Experts of a small language model: 176 ELU neurons an expert.
Below are experts of layer 2 (counted from 0) of a mixture-of-experts language model. Rows are named router (the router's row for the expert), up (a neuron's input weights, with its number) and show model dimensions 288-383. Each number is 128 + 32 x the weight over its row's rms, rounded and kept within 0 to 255. Numbers have three digits each.
Before each expert's rows: a language model's description of what the expert responds to. This comes from a sample of Wikipedia text that the model never trained on.

# expert 22
What it handles: Sports results and directions. Compass words and sports-report tokens like north, south, won, goal, touchdown, home, plus "the" and round numbers in match summaries.
router:083160163156162120137212108115098096053117163135150088117078075162181095092157140115176118081153148111183140101078192149135162103124143139065085156106170128083091080130113164159123178118156118160111125121117097136179125124132144084063114086093081147173134176104113077124115140157147150098
up0:102169179143131075082120162108198143024114158160140125113133106104128119113090088141124148053081148125079095123122123081174086126129171149116161156098109194117167172109112102159078133117139114166199163085160081193109148107196189178098092119140183111178099184132112135161143067109150165097
up1:169066133049065120097114165103165129167133150178149065148094070121123108142153080167195103068134126131140165077194156154113105132152135117136108124112088129122124113166124152127182106084127166143164115230126145116179076178088119168185081196105119131143129175134124091203140117134121146112
up2:123101115110137144076053139120185136077123094147085134108144101118131151133146120083154150047132175090138106207191152156144132110070153082104133114076141097114140062142106071104103117089117142139109102154143096085083155114124170104101121147161167070162092171095123168052158149137191197093
up3:134133146114145123080132130121135162154109121114153097150182087082130150095126153148064164135110169139119115119132137148081090150220115131149142145143103218168170168104172106131115186100141164170093113169121116111197115057134101107106107083116182154122114178074101099148126162074144112113
up4:096160199120164075127146166133164125108179109180150173082047097112118124095191156172183126103156136133125114129129098112104122151108142109123168149108110136122102151131150121169179157161101117137142145155125095106134109120102146120139103195149134130123143118133125097146181144126071149137
up5:172171079080136114151114162105172084166155160196134199089160122136109142095090050137175078138107099123097135089129160076182100137123188161139070122156103092111098108108165105137177157128139136150137083097125110171153100119097070159143127103115124160150175160073118153133152099109150114117
up6:105147201105154060118125147141125187193105148114099128122164103111163141159142130155155185178096106054094098072137104115038159099117125193133131132037105174098129198143103147102103154120035063102177155101193156125091108153094108093149127112156067165132167161117163173137116175057125143125
up7:105183113157170086086108118081178146091159087117085096130096146113151086111105130172145158171099114088101197089144168114112133189081168082101151122128168113147134166148085068118115085083115089156166095138173124163089116147082155098105120108149104082177092163099152218105135126125091132076
up8:110136157084115130109161138123211127128105156052156175198149161176115104114099106076159138210132133167137089064153103083105125121161082154103140060177098131076119182147091124145084100096132169074074070164117197105084141085147099123074117122164123161125157134135158135148116148126141169138
up9:090166121156174157106122126101147055140154139147092088148138140172152119074123170085109093161109105176230133159141115126159164205142161101168111154128140137113120117100087154109196108096099132154107175183127091069141124124081175167186119136145079158124152154152065097087115062170163158123
up10:176138147108115096088139161153134088083097072148176139094160139123117174123106130129131087102180138128125180086115119098096117153117113121150098146104126127151143154125142139142160150130083152124124110139107193109138110168082113160127111117101117126103132076162138104120135092100177125104
up11:151143114182175105160191109146164111153110163178118094076158105122075078171151175160173072096120125119172133185136096093152138128140079099166201184117160160137173146137173134137114175149174134113158112127106132149124115138055086168098116081104127196165100094154123160131135148085173123118
up12:127108117092161141142137103113094110131104107132193157120088098112163052151215136109108193104123099076178123145082116102163105142055081092100130097145167064139189163081114143121096110122107193096159072164114122127103144123141156145094094142184170076129184114168058152155118134166178131171
up13:102138140142041081144096098144202163141157174149104156137071155151125148053113085168095112157165148139151146098134117149187121185130107094159176142135118108121135103134116185134071114111073149100174129097068164106123109091114135121146104125084093116104143183077082134083090121133126098175
up14:193077107142126119109105120089152092127063090140119092125164111126123115102071102131171127173093134066068088089139168087077165081146087144167138081097141160125101148173155092149107110095156140113191132137088149173113125137106131112182119156157073108110100152182074125181177147077136101138
up15:185135136134085102176162145136090131056128117162150106119108068177108126147013094166196095108093139152149143120108134125122114144127094115145092133183052135182166087144170116106116134079196134172128161159114116114118162172078058160073132132088081179097167142142098134206137166113088139148
up16:118123076179141158165063152069103054165100101194173092118092136152182199105097186102121135166125089153098118125112160156100117121124122085149139087168127165143179111130106165205140152162130070129157109136160134142168133110090153160146145180119125122112072147159096150120127130091065126145
up17:204147105117127108100180131172124104146182103154127147068168170069165141100133099147132141144097103168106095178094151165105157111155149097166122105128132144126147163177214104160065111100082108141159155042125113118114127101113070151091107132112148138143096099128091148076108167067111131055
up18:102099106146168115164058105081118146138123132137207161127138102099144144138191048177125177152118120134119158085140068103185136149172099159113093122139164156098071118089151129155138146138177103152118139185115181092123130154112098101098102145122117114162066103205169115091189176085107127040
up19:129130149063112106182128110154107041146113161181098113125078097123140130175131150155122081085076190135103153103144098092168120174026159188180157173112174055140152172118115111114100135133100145083148107128125179186097211132155079161111120184128094180147096081108089181177149114079106155137
up20:062122138128182210156169163144092086166081140168067200136100075123186108135117139118105091086170147115076155125144056120130123174139134153159136145155122110075099119161144095095142160111144124122145130126156120169152100085148139138121072147168128159117085152091143150169133165148086117114
up21:122142116129121123135105084121155176172116126101139149153149138083122198144123120114112122111121139144182126178142101187097145159176186145111055093122205135092135158147109096124121095141107144095146071156161176134141077113123109092106123125098150084156099079149095122179155107132086150114
up22:131102123083084066116134125094048054123212151108092096158096084135105055136145034117165152135119141189157174125109119121138144095206097128163115106122129073123135150157161098156183110140129160162111113101114169145134111128110116154129126077157145149064147107110120136182177117151143163131
up23:084134118147189052134122144100119119140112152098128143147160182144092097128162188104106125151102074131129138052168133077131118148141097176133077123152148127097080180116154086099097096120214101119112148139164133080154083130123134139119208157164101114152088074169157155136112132081098152106
up24:089136154121139136095131080159085141160172099161143050084098124147114074143166143146116102160090107117163125175099070100155097102133129158093085158087142177101166082128130145149148095109110108114063116160147163109161102163119096127114154105058151185113135068120139121174168178081099085090
up25:119069128167154118145137106159147123138091129116133095065153118156142144115180127150144117134163116092045096158146101113060107090109151116170128153066102132168141188145171118165141141059133134092155185158139171098106098098167140154120110112134137145138116133173050096158080108099116060163
up26:125140135163182167079119157106140134125164115157074115137104144125134142098094105125077159181131124144180081137140187088126095149172168103113149170171152119112092109103175149138092164154105087108077138105145180142166134128098184150149115093150087088172143129103168095129141131156169118135
up27:157162069084162125131134125174156093147111149145116119156102099128159152131141059151193126082104174151043145169145153138108109075184196074139105192088078124138154108085099127116081107082121117177187077130184161157162153094168074099120110160140116156109106136140114144099133148084122166135
up28:116169086150154068099111157123190137143110073107110135096159075109186169079145096124112142155119113045121173114091129075182117141160177140147133110132141162172135199208145103154116128109097105099104180123188115126100090110121176146068125144132093153113072161111148124132107134085131109108
up29:131182125101143126106084110154156090147096089116093166194155130117174150136164145096111078134131161122105126107155093147162111095112120115209075179184120107089148116211207089193051112159196171153155037062127200158075133220098102107098131113154133158136112109182113113121137133094135107071
up30:125109171115089204170158075190136093133092096118056148122121100137141045172102161142159070103098162191145049123160138170123111103077069137130108140146178124113092121141145131192185135093154120175094136096090131179148181089093143097133115170130133171086159177136164142132072206167117109167
up31:153064162131118112156115123121161164131126123158124136173133132162128094083163145144121160100124123130129053168176125118104107181135097108154098100109151149111165113154159157144150202104148170079114137093154114128106086116146148185128135082116105138181128073155128108101196094100070153155
up32:143146156146178142190093122108193168189096154123139134137136157125155184156091122133170085194148148152072094071109077140162083102174076107185164192111083154129052107142094071066126142174123152137099057119165115157114101102098117132145162153102178090120199136130083094138071207132092125144
up33:177164086116104136116132126131133131109112087141143151119123091134114125151113147120165143110170181126106109118109130097127144081084154118054146173072101072075189133139156146144144140096101128170153156168133127099159106138176177145171093079089116146168138100159148093123154187162172168160
up34:099123144132153112143111082140107099169150118150134158159143085151144161059058122157106093132131167110128145133101129091091131120151126110140203167096170114155147106098103105157137125121112088179157152112127130177216157102107136138141097159114095112183207092072097153058142214098117123117
up35:180136156098123128081086153178079091096100137082101129142098067085082156164071081123147134152120082094107138132081201093142112152141078100121086079137104136156188089092169140179130132155117145090104193127148167053139125107110132180134131170142127179138120109090119117174153162107113142073
up36:065168186076171162168139190159177072116115110127096158076143106124099136163133144082116111125131133117108188123076101143127186133155129166139140086132187107111125118126151092178080096097175127093166126081150088165156163137118136101050146104117122141121148158135143111130100114123071124124
up37:123105137139173144135167098140128149093203170083080128157097140078089095085103157178130062119132125133085079122064151107155081162122129086099189124138085130137166143132103083168127140115158162110093109162154108108176084072181101102117146132151113099161152105128097136151077127107130169098
up38:116110121135102127160092099083165111150162130136141193116142130086127115073155172160128110095129164112105172165115158091138087077076167132151154187147190091079148087066201137143168163159154051152123104102146161135132158154169118120101184100106103077139174159172152079061144180127165140147
up39:193143166110109099104127145162175075123130168137122083078138099102188141158097103171167186116059119163131107091164119128101100096127077144133146146159113163160129166091079119123066141108135199126135110147130105136139121140127045136119122166173149069093091154148060086189130052083172130104
up40:106159101108128188150140173128157162137057154120082144198055134213118149126186153149111180115107126108083124114104124117124121109132097107162119111181116104089123128056110143136081121114116185126117105141100115099164114111111183081129135186148119150136146119092090123099170122135152136149
up41:090108128122129139172070150157170130105142108159100129120096076150174146130132166159130166120066113122151123177052108151130146112154075153115091138110122088089090060090173144109116051127082148122174134089132114158078146092111144086168082138094148140132079148134190088148133133125123081136
up42:169083132102153172180145104127143136153119073163118126114149198126139152098091141121179158144122108163068098152105153075102129133155106159096137126135117095193100120116085118159080187153144149142095120143146154137168104129099067117164102142107140131112121108106124101161088203156094142089
up43:090180157088130126121088115067092071089122138144106162155059066136128149098130104133163080075116127101140129177137144100114099102140109097207157127076158173113117080101148143184166121141172117128101120093171081191096185150153128118121073115160118133100141131180172132154093112137187159156
up44:177134124120104146086124102191095132067158171149140164133114111115146158196111129121126112127112167116082143083129147156115108066124157145156120184126123123096106094121143084062150076146128150150174091069139133071148152167082116182158086158191134126187123188151121121122141108174117155132
up45:108085131075103109046152090120111162086147156115096175110093150148162139142142077083158133151136141072086145103102131045132156137109143138190098162134074154127088176102125120122115123087143214132115074114143118101115083100138082141071141115111084085137153105081106145089169133149142089092

# expert 31
What it handles: Demographic statistics. Census and statistics words and numbers like %, population, age, households, were, of, as in "61.6% were born" or "in 97 households".
router:115137146118126153071106178077118104106149120123117153137133109102190145119160076119155118127128155144080125074153126115132087151121149110098112092172108137115153129130110087165088154130121067155155158145152090075200120135198133109107151172095097148079114126105158210156123106093127117112
up0:077074059125153093135095119138119091202130211152115192110128107086146088143158078137144131143146121156111175152086109177099071092127142156146091133096147109146066085137123078149159098066125104138199120144096113131122168131153166145151135094114077118101179123129092086179140138078144091085
up1:123080100119126123114068141124139155082063147086170126100135121123172154173097103130101140073167044156136172119121147122085108070097075156065153173143163120132093136057131204166166075141175105112089102118097174122089111197149181119120182108123093117129109104126118080095124128169176180088
up2:101086070052086164119084079076175097090139179115147142091130098146117163136124175129097079151079144091097117138116118083177096171101120119089093168098156122135139138091109156155141124125170164128101112158089103144103183136114205072120103089118138125130142140121095068116165100178173185109
up3:113068109164178112085084131158155120159086161141167131111123140169104097164133111122159188099153107097109160149100142098103101099127121103095126162145189071124131095179123109113161118132094071086146105127147060104174154131102128125127138142119127204130165158084197121101155124166154145113
up4:154093211130162087120173104138081107139104123123131072167080086160194136154096076085105135148107148104169144137152106135103144139140062100174168158094112099144155082080095133126116158126174121110156128121127158148139084087104103136098079080126137089159155143112097095129121083146135062138
up5:134102108173103139077149156157079117164148108131123170148081168104102119086106073104149185114169136175114139170081092114199151080140125073132184198130176126128152097100183136153152148139072134126124195144116078109178129116107100067066095156185159156114093122141157135089153170084141129116
up6:113133082160063157100092144097166156122088171111115148079115107075189084117123085064088113148119077127067130149075156169153103138090114089182153158131069085135130117128075133154093120156209096101088137135080080098128186144164142132158054125096178113085095159155092135128144154119156096136
up7:097081120098119141077139164136184188145089101183175104163154135112169148132142137153079139083131111089135102140150146102104178121134093133112176092121122201079147164176124107112086118129137097100163158105128122080088176084092057101124112103122114155150143096120070095126087105154104162151
up8:200135174102076194071113132118155160144152158189155046103129138102154135073187115159222096098202075079091111112128063115111141139080097094145116105205081143163177150098093129118114117113108137083109093057173163101141066137142125162169086154125073065091114119141130140140168134128151198092
up9:142138126168088093082145136134115143150098142154143085097146181122087059160145089098121094135083147121115181083100122106120147102119188112121097178102180140077141167121096117145133152166132079153106118109172188133078100163108173088154081139121169140110093099148141070152141139145152110128
up10:088101116116127150135132141116108171066104177172148153153154143149138161124121106098101154111212146178172119091076126100177154174097194123169075129143133116141156077161133163175116094163107064144159180104114120138168170124145154127167082139145110110106169154124131121159113140085164090107
up11:115113111165140196078155158091161123142092165116158097121117164130091100144143097114149062186107118096121129099150128179115119173097189087161166173133155112100117121096106131195141069179101163147091097187104084110153127170107081158137189108152133156133102145166134127034115102145085198186
up12:171119084164153066111132105090124063132165136077079176077146111151135051149063089157141097158130114114161127138161095180111171109130133071126122177142203095125069172137119155146077132148153137098062089113165151136192118134152134105091074103086139139118120198163180094090127161174148140137
up13:117071095155145156098124110123114114123071121122148128062190154082126080162149136127136105167204097104153087134167100125149146160115073129113101175204131123119129172103126183099129107115141145100139084162092157134101134200155183088108102124100180125126155068078128075153143146165103100107
up14:111159157127145122096107108147153094086103148152136150141178104087086083054139063152110140160153120135206133120110113110090096138211147135137184084089104140146108157071150079116147134132165094106127133105167104130173133139172147098098199158112090153090135108148172168112171095127143126169
up15:121168130125117139098100124169121074102188140152164103099120083146155133128126155156129112137185055106155161156149139163121191163165122053081076124087096090135167151160181112098184068110132166101111183156134085154125115054128146179110184082165190161123089130147099144119178194146157193120
up16:097097180156101116090187158115175144087130123160135175153146120120135179152148117183131173083163168109118165122096174146129092138110161065122089103070169129104152125169055103173079164100125150117145152140134107080178140143128083161132138129121106109063103178110161142087166129104134111045
up17:153073127137092188132137157118085083178102137117177083181148105186134072172170087134123122210168166139156085072137094132114153142160062115164073100117106203100138151161149164114096122127103095146131112119162076142152122121142154168160124115173164124116177087091147151137149100122158095154
up18:133139129153177128144106092080087117150085167184131189106112098115091164140093139131095065107135138129131102178087110116182134131139198135103141062116131156122122079109182164112097119066162101085181127113111174134095112153111149146158190088133156158092096171111091154126125110157113153187
up19:107084162108151117117114140074103146106079109127177154107201158124154158118166149114146123115139148108071112084055093138115142105143097144183157061143168178125111078102151133152126101093143113167088168115165133132068111168102109047119101105114096129065139103100140125125160118158094139090
up20:121115109121174101095121120183128095088137176107088176165128080140140132124109130175175151176124092092063150105097103123137137083104142143112092115163142090102125156163093109125102141132212126106088081124203135169180089083165158134132158038121112070123086189153108118083152170148123168134
up21:116114160128060072162139065117162096084150097169104144121161153144134129133153095182095097092089163135165120118135106120052118062188058124148081134175143062073100151146158116120155127089158109104086096142131102146207166116105125112161072133092100102097147178124104123066131051084146142121
up22:190112206104145110115138186149189098102104107092110145077068087224055110122167155055163128084180126098142090131117077181137162124126129091127149136148098101108155115120167197076177072130095174103140147187074144158075120144142159182149159128112140183159179117114123108115078168104102129176
up23:115096088128051078090145125095174109055173155122130160144090164174154133151100084119170164100101142201117170113099141177120128111119165122167096130100059144159163109115141143188168142143158124158118166089038169124147155156140098137119107116154107131145128113067118150142084065129166095077
up24:109095113080145111073134121162118056109125149103143102048122093135140094110111149170115187093123143209111136156139186083092090136145142129106117132133103098114068158111056095130162131106057129177151080153072111192081156083086135105143173088102181118073063176138123176069129116161149168136
up25:116157138148081072105118117153117110085090141104120172194165125134073104094104055102123100147081108114128135096086128109154085092142120144166136184128142151081102128053166109112116174133112140100084086124093097090043154106166105117175123139150140118170132140088131138162169169126144115115
up26:168061120127123144083123178076083129122086100131176101134095164154146137143140088107139178056186097147093147153152073107201111135092130137147128136169058179126094141088114079090128145134093145160143132085150114141180125099112109106137173188138155138143123091140131147118118090120161176127
up27:091124140168116075137146152092120142175097136102111163134108125120145107148159124091090120158088147162181151163157161080161092187186150125178116111096126120081159136107122092160134169154150182123108070111106055107106125158168161106114191087119127108101171129141156180125123171148162133143
up28:137125101094111176090183138136131139134148131111191100141152133093186186070134131070181143154179132174042139104154149121116123063101124116120095157100100159195146133205139165115090073175142111131148168169139136170119148108182158106139053161117078108132122123136153084196106143105140117177
up29:095140131164107151143098153141077086100091076110072177150100053140090131107166134163159137141152097103095160094174122186095167149056136109134100112164138057128153120119127111150109101159116141108137139106134090114195065138179147125147112182123111155135150169116104170140085072092128164125
up30:118116127163109106100074072095093090128142135127132144163133152117126133164107149116097094165092156167130156191137185130157149139143142112174131089116154118152176119133070116179136172113171146093157077092147107135095132154078129142094182209121085127089100158110165148149163164128164150155
up31:102153142160096137071076128125064191153086153116109160132136113165096152054128078107142190157139141138129118090124201116143134153158121107084151117095102102125163129144148111102094116144141078141162143163109100106124177067102097152125098106101148145103089078131151112147070154129101195113
up32:134100077131101084057146094113135124109099124140174158151118154149147089151188122136170113145212108083121147114171127175095111187133129168146090122207130059092107126165124190075141116100117133132095126158152142112109165147104160102159135100156084117096101156072133139145154120106181149111
up33:163150081083133151166119122131164187083123119136138115125132133089173184139175152177173103106121094035086117112129098115133118094082120179099153096111138066094136139111155115149134118119177182190087113168112133077164087128180178176165159130172110172087143113114130117132106158155126160103
up34:158187090144204106134069103132123140156164180102136163096149129128163129161088115164125119163060126094130197132163059153096110119084115121152173104164127078087176137078147097102122166153169175161120063170111138086070160087160124109167121105156162141161154114162125125149121117133111166133
up35:099167130098106152127052172120081150188112164138152065158155066155150103099099111124139151151175152201188112141175093151114137144104190109110074104159158103052195159087145084096137131127109124110134050135119149158082068120128179138105115114155111159161178142160023086157190089113164138115
up36:182140165106113079095096107150157081129120136062126175111140125139100036119161138104137100084078076138135097065085121106148131139109150127144183154080141077143106119117173145088151177111078159115145112170134086133115147102107160105108100110167119143153147113099086127120113143127161138149
up37:066160106143178092183121193133103101152151098149142110139080120164112126105105080175074153101130137143179157137106143119150143141105102132158120121166178147106095141093074117162092090110167101105140137149135162089124131092139081143127134121149119110116070077061096154130084149127190116134
up38:097114162083124207077094105162135111167157112137117101071114184147088116121098101110179138130162144093164145097130122139148125178076155102173174094152150135153096149108103098094122116194102109150128108115163140122111168151099176171116065152184152098120127172124154107099141111180123117117
up39:127166162119085110144057165076135184146102090132149130147182151150181116106132100179101194159053137194070166110131125173154103133153130097167119119059198180121147163127068102168055118098170161144146132113155135120151131143163066098090138185135094104094098172154138117160128115124161100120
up40:081174088124109120132165114157088163169117108116074150102110118165090124170151100139109153119104125189201147167094181145131091122114131154168134144161050164128113156144104127156142134164107098106142087113116097151135082116158077143130159142186153151147126102084083152196127141095146085167
up41:102110139134140139100195142137123158170127108177089124127162106115127170157127191121125109129169164140163156130126147155145132159074087161139104203084136093186179108127116130123088153162082164168138166107129146115188174090101165149096100127131127167104137124131099063084166171085149166122
up42:122088071079126138169085194146080106174150086154138159118063129183154144122186142163154142155157151128160190125126188179085135086082189112149123137139150087142170076091121083119111095122181119109081165090108121150165088152161146097152173097146156085123134115122170139144065134127113128129
up43:131127160125169115076141125188120126142139154078119186071144116110084089127151142137149194118109105098103127105116118121044131137111122082136104090124105149171132062121153119097197108134128156166121170096173123091159156186156146065104130156170073139112063155118194150088126112109101158101
up44:097110166061139098086145103174109090131172068092093106124156110097094128077097143083125150152151138148086088135129130146107131125127133101137114159093109103106135118176088088083153067111142102101098156136115115142102172089108103080146142159128126147106124163193173113081107112161167138156
up45:153160185172136162097168160123157192147062152127119124162122148087149167085115139168129158125125113109084114164084162135156150144044141086106119067133050101130158057120151149102113085126123102075120145146116100088109140119090056089051141148143112101118146127146133161108139185172102133099

# expert 57
What it handles: Measurements and number pieces. Unit symbols and digit fragments in numeric data, such as %, ft, km, ′, and middle pieces of long numbers.
router:172104149129123109058127133105090128136166135170169073150204143103147138109095099115179119156121079076159085122088119054113057198101114073145100148199105142083098096129165171104129144173111089138098175112095133112095107075118146183086132108104130086069170138129112161131115117123176168124
up1:107153112188142132144149097138136102209087123089128183147167153136149130098160185111090127126115124144120113171102178098157103088175161176119155122158128148046115092190131066144142138104079055121123216085098105217136076084187081102173132107088163126165185145163132114135162149180152147161
up2:068156125084113098156163106085108103181169081196109107150063135127167169100206106171156160128165105178076112165128173096169162171131138160127096050113093108138138149124091089155144155180134151092147101140183103154190065158083110094153181176136086158204098081137069150132172162113102112095
up3:169134124084169133073143140146191077124095139142125107100098078109080084169129103077103137091171075104120144132078100156172155108132131122143176129173096128181107143143180166098144096086178131141082106100124144093156139108135143192126107140155080146097146101197187164139168164128127135151
up4:092166065101116144080082137151163158150137145111162131128130085115091141116099113100204173123104133088122137130104127093111114116137164164089101147143175096139127171086116153170149138129171152136171156089074155097138159157141162116142092095184173129133124092103168165136136103121139136117
up5:147087169064162154066159131152074176133143093130198104191145172117140183073074121150124125097153137126162124127137133130138123144125130099159169101068097159164171138110080134107135155082133152158153090106141125176168159124148139150136182125153113105087140115126144119085076125141071155102
up6:085127112143126115116152147071175162068112105116136118102173129139062131098105109072045095090187139113136083179128089105106138155120104168079075117157134132110084063128181096170120091157169170193117120079105113106150094122114158083172150048132136123140090147117087106119112128136187131141
up7:169108081132066130116112103137090118145154175208153185158112128121104075134102144106062093072180196161158120150102122135086106111113143158126156169094085155124175120071157094095133115165128047073112122104106154085148112199111107127179195097135160065143138161074132121100140132143099121147
up8:100149117141135129098153097115165145112111168091098119139166168050074101142063123100111099199089146119110113105122079125162144050140136076123145125105198153124116131093091068136143134083205097127128112148087125108163122131097159158176134111159175103131172151096148150102087181187096089160
up9:106154095080170158170111101096096168147100193127054100136092148122138089108195102101111134106122177178112144116106140126142080102129120101146103178077158137118146191101149125065153079081135126144160066154116151153141128157165128104070149155172121079213133110166075138087113126135103188102
up10:129175153171195098102133125097125148168119140142129108124063104127130148106202070116095111086080161152093135134139103170106157133183115159133156171112191135148091149128177108154146094131188115131092087161123109116084136166072148116159070098122121153142169164103214114135171101147154174103
up11:065087091088149155152169156141103068162144114133120118141113150147085101149139153128111128098123140120153158086107092187076192104103131156142059110128166108114124133079139173163095112116077082109150195081154178155128119090172130100160177121097167140086165129156159097137126086124145043144
up12:117097136140138152105142171125143101053129125138157199109121139120122074173178137152199078150178151110123085120116102115114083140113134096074127142190132063107154136165124150131113155079183139157095138111140133165184151125152166124082181158158146123089132127112123125103168140077129039094
up13:158149125149140108135137159086098077134097105124160121190120085199082146107064135117061119098193130152191073144045115091221176182131178093059126102149108163095111168137172123151136163133145047073091178116158094095117071105138118189154118089185139161135162161123152179157129138116109169112
up14:068097128137097201145164101151113136172132162110152133075136098116076162166103121158144077102145150149160166069097127164182091132089177138157095132139117095165076112069092147126129081096102161067165153128161122147157126084085154088109140076130092144172112113183083096165085107163180162071
up15:166173128152159094061148118123081070098138114095137188137124179090118148137078112136109103096158144066122118110100138113086131116139113107162101122104088140177152132110085156161181096132114150097115157133078126148114117157159093146103138083158125086138169107149137106136106145182121110157
up16:127086064096129116146126170107093158158137172116163153065113077124097133123120128123110121108113140076147080172167098153088115109115127138122091108114094117133146163038142082171189137150096096074117128086149157117095092109133091127179111120104056174127075134165175152071167105093172125084
up17:152115101150149150093114100075076137177112111148136156115184107146076142158188164129149107124158144138136125150107151100163117180124101115101121132101194095115124164089124130157173130133212163076133092109160141131120132083159157117170126158185157116111111135093113150155136136117079106127
up18:127151147152123141145169110174148095168164128158087144106116158095095110155166187057089163100135108155119125117128118140146182104100119186142134164160097099123138090123137121100133135180098092103112124168123157122134105116124158144212077116101098169146125132086151165184088165145186057142
up19:111180161122109122162150148125156166126106106156094084144151146108136194133128145100109137179062152122100167096152128175164076127164041164110137156131150148119129136164094094092107114114069145126123168138131080160114106087160094147131173191168180137126146130145151110101172173088114101075
up20:163178076131102155122133096148159121114149160143141147153127158130132125157138162133162186132082173150149088118113127168142152141065181168150151078140116201119144096116147073098157101142123137098107136121090171070136077157156073147163102096184150166089107173135178112190123170118099190146
up21:135137189135149134190174113106156105111178127077115145138111145123133101142111123119107113137104076176167118126099070165130097068082141155149082129147119096108116148124157160103162125107090137129059171143152170095087065135174164168187153169095144128072135118187116136102167114096158121109
up22:123122163129147139183105112144133122124097155138144125100140155107085079109122126172125111145211122116134085128177150122133078101067111111140147083113128132156095151159089106156163111168156147162115150125089092142136184171111133171124129119183062154085094138138133130079095147145183121103
up23:086124070168142138117106046096106096107102094084131178145117119153118095182162105110132096175109081145138126130172141076106150092146149090130117133159112150116124083084161101135128125120178047122090132102143138138125091163088083190109129117082150155112165150143139086134163123169158115150
up24:141102084139143169079145100157143078074165075103084176123153125170118082118179060150147145136179115140160197152125118120124096153127170159151074153176136096142066152144103121090088106084122167099132075151194127118135156096109177126105124089112099135100073142124094118133168163123158108106
up25:093124067126121142117175167186163142137086071106168118166123199150126123124141184138119194068178150189092139128104067104152117124120113159142119068074118150118127153105154083132119125102113101122100182167105109089127152172166100185098108185122170109155080105077124052091117111108153144125
up26:179119155156165182087127102107088120135147116165163094119098137135129113128121156106154128122153095128134098094149131114045108151157115136109157176120146105118121041139115138122166156098211177163075155085197176094119184107140086123133113126177115094148187089144149117123094089159073179088
up27:103128062122092134084156138083154158165090135143142114122200040120104160081121111056188147151138088157125049165096126157209117084108145091150131177118101116123085115182166123102129123060139114122160110071113122141118198107122092119121134159089116115222128115096082132075111102161189104134
up28:107121076098099149140088129136110177154156112139128112094068196109152140124157106069128161103179108158125070165106153169127205130139194147154141080134131141051146145179086061139112106069069101138104116117094191086190070090076153115154141113137111164120113194143092141139110107139111166125
up29:171121081141108124112108106142073073176147153128146100176164167148068175116179112164056093092154094173133161162081115095167094134124167184098144139117130161137158108143111146101123105180153147102150133140101101140172140118149136106143165103151124117127139154155169124127112151138167160178
up30:166170189121127133109154116123171133102078145098121135165102130096073101145111130144110124140091171128158129133108134095163110136092135132141107085060088109095096154157145129096095075159146172101136141143131109088079149131115090137105118110090115126134141073132079133068146126108106130120
up31:125134105120143106128121095132146139128095082145128186099192162163156114110132149080112114111182113085170117116160162148181186141085106148089074099141083140150147166116166189162086190113105126117155165094129143207093165135136140145126111159104145153151113106137123149106133156133146133104
up32:143134130120128150118105135165127155125075123089132112098135079055152150112110149164131162078115137098169056107133071160143096091102093089108103134143112118124118111146112159143089066120141087121147079138116122152140179115139109122134119123093127109133144160167115160134139086072118093095
up33:111158127012078162101143116120114133139183129154125195111039167154106094072117115094166151099162121134132127134135177160134116168102119164082092115143161163108068164114138107105134127124157113108148158173134152133105087089122111165105172126135120151107088180119127162155086147116129183164
up34:096079128109171165159159104158138119099139083103107142143106126096138139178168101121198171102221123128106186106076156160091129143062072098118097126161088073166143131142117108067041108126134170107104121152188095091147150135185133065141126116120169100165066126124174136160166118069130070091
up35:107105137161084103100123111144118116125121095075152139100177168167187062137112083152083060145185129078122170156182120115171125151146100144112155158132168134064078152080091099131137120148131144171051142108125166182143116189152143097138131083110151081151144157121187125143080123108089078139
up36:124130130106157143116179178116109089078093127165134144139118112075158094069102106126109057120085156089090184105168115112110137090135097105145090155124098123122149113111107098159148120162159116131099132139146179109101131136130138167148152137136134121153113174079128145150068158092119142119
up37:124159178112100104113117119162168161090130175137162137099069054156146107115089171082228134107145138111126093111135102118163128088112091116182117174114147153130146183090093148147168168158165152145118125143140171104183110109157091163115159190180135054084076141206158153159155134135111197141
up38:163130128157162115132132080169177129053126139073099139183147093115162161179098151165118116143152103112162139122131072117115175115150099067122074175184164116167111109095137084160140141140160142175090142174106182105171156118148151157108064083152128123063183104214079100159124119124127125206
up39:141149106104189114122100142109099121072115159141108112096147069117115097088071172139150182058176168108137115157093049094130149114137104118127140110151157096090059157115122098130148098130107127136118138078144123139124124154152075158168131141087149105180077170114077085088119108139115120187
up40:088110165079146141077087138079158090127091159130078135103143114184137149155124164097158124073116155054090115097132098179085178171094098101155096161153119114099147158143121103161145146113088101134140168154147113116082090139131185132122084087135149157111135125154108079171123094094120160147
up41:085140149085109068110176153155155151188153127151099190120135102108184100072143165113125206122137189104132097154135166078111080150086140164106058068150084148149170114075147149163128150154087107136153136139121191139185073192082112083100142080111145126161175130175137127090135113116105121123
up42:101126152073154158093139137143154145060165072134143169147093096107146088129160102077136154108100162085170131167115165117096116094109097152069180139114122077048100112131126127140153156095140146106130107168115100119158159145174127141174112142173150093088159073146096146061131138095198072115
up43:195092168110156154144169144136107144114127159104143166153148161129179153092159179150144111145139158166069080148069175151084088165144103082115177133154177120112175119067115178104114122172146157149137094165119144146117146148129164110105129099167135091169165067156128121137171143165142075109
up44:087111190152080138180105182051115130083140122137131164192157138124167111118165164137117114098129099144113162077131143177102132114131111141094134113163156155104167090084117174154142164168163187171139098125126152172166107153092092104140098088083113185068145139166051058147132123103104079082
up45:113136129076118105114173140157088120097133073131117085106173169119146100109070103174170121092119121125081104073145093102152137109182120085099144207078084152072145109128162139113132125102141133112095049097122068132082172057175097110120105148149162077084089118171171177132155153089096138164
up46:165121079158167151140116163083177152155137081106134143111151081104063128119122143127115117133147152190169096129124107143119106149120133138145196151148143058131069107145113095086159155165099126181112137143159080131077139137147098131123126196134100095137116169098109093117084150129101118078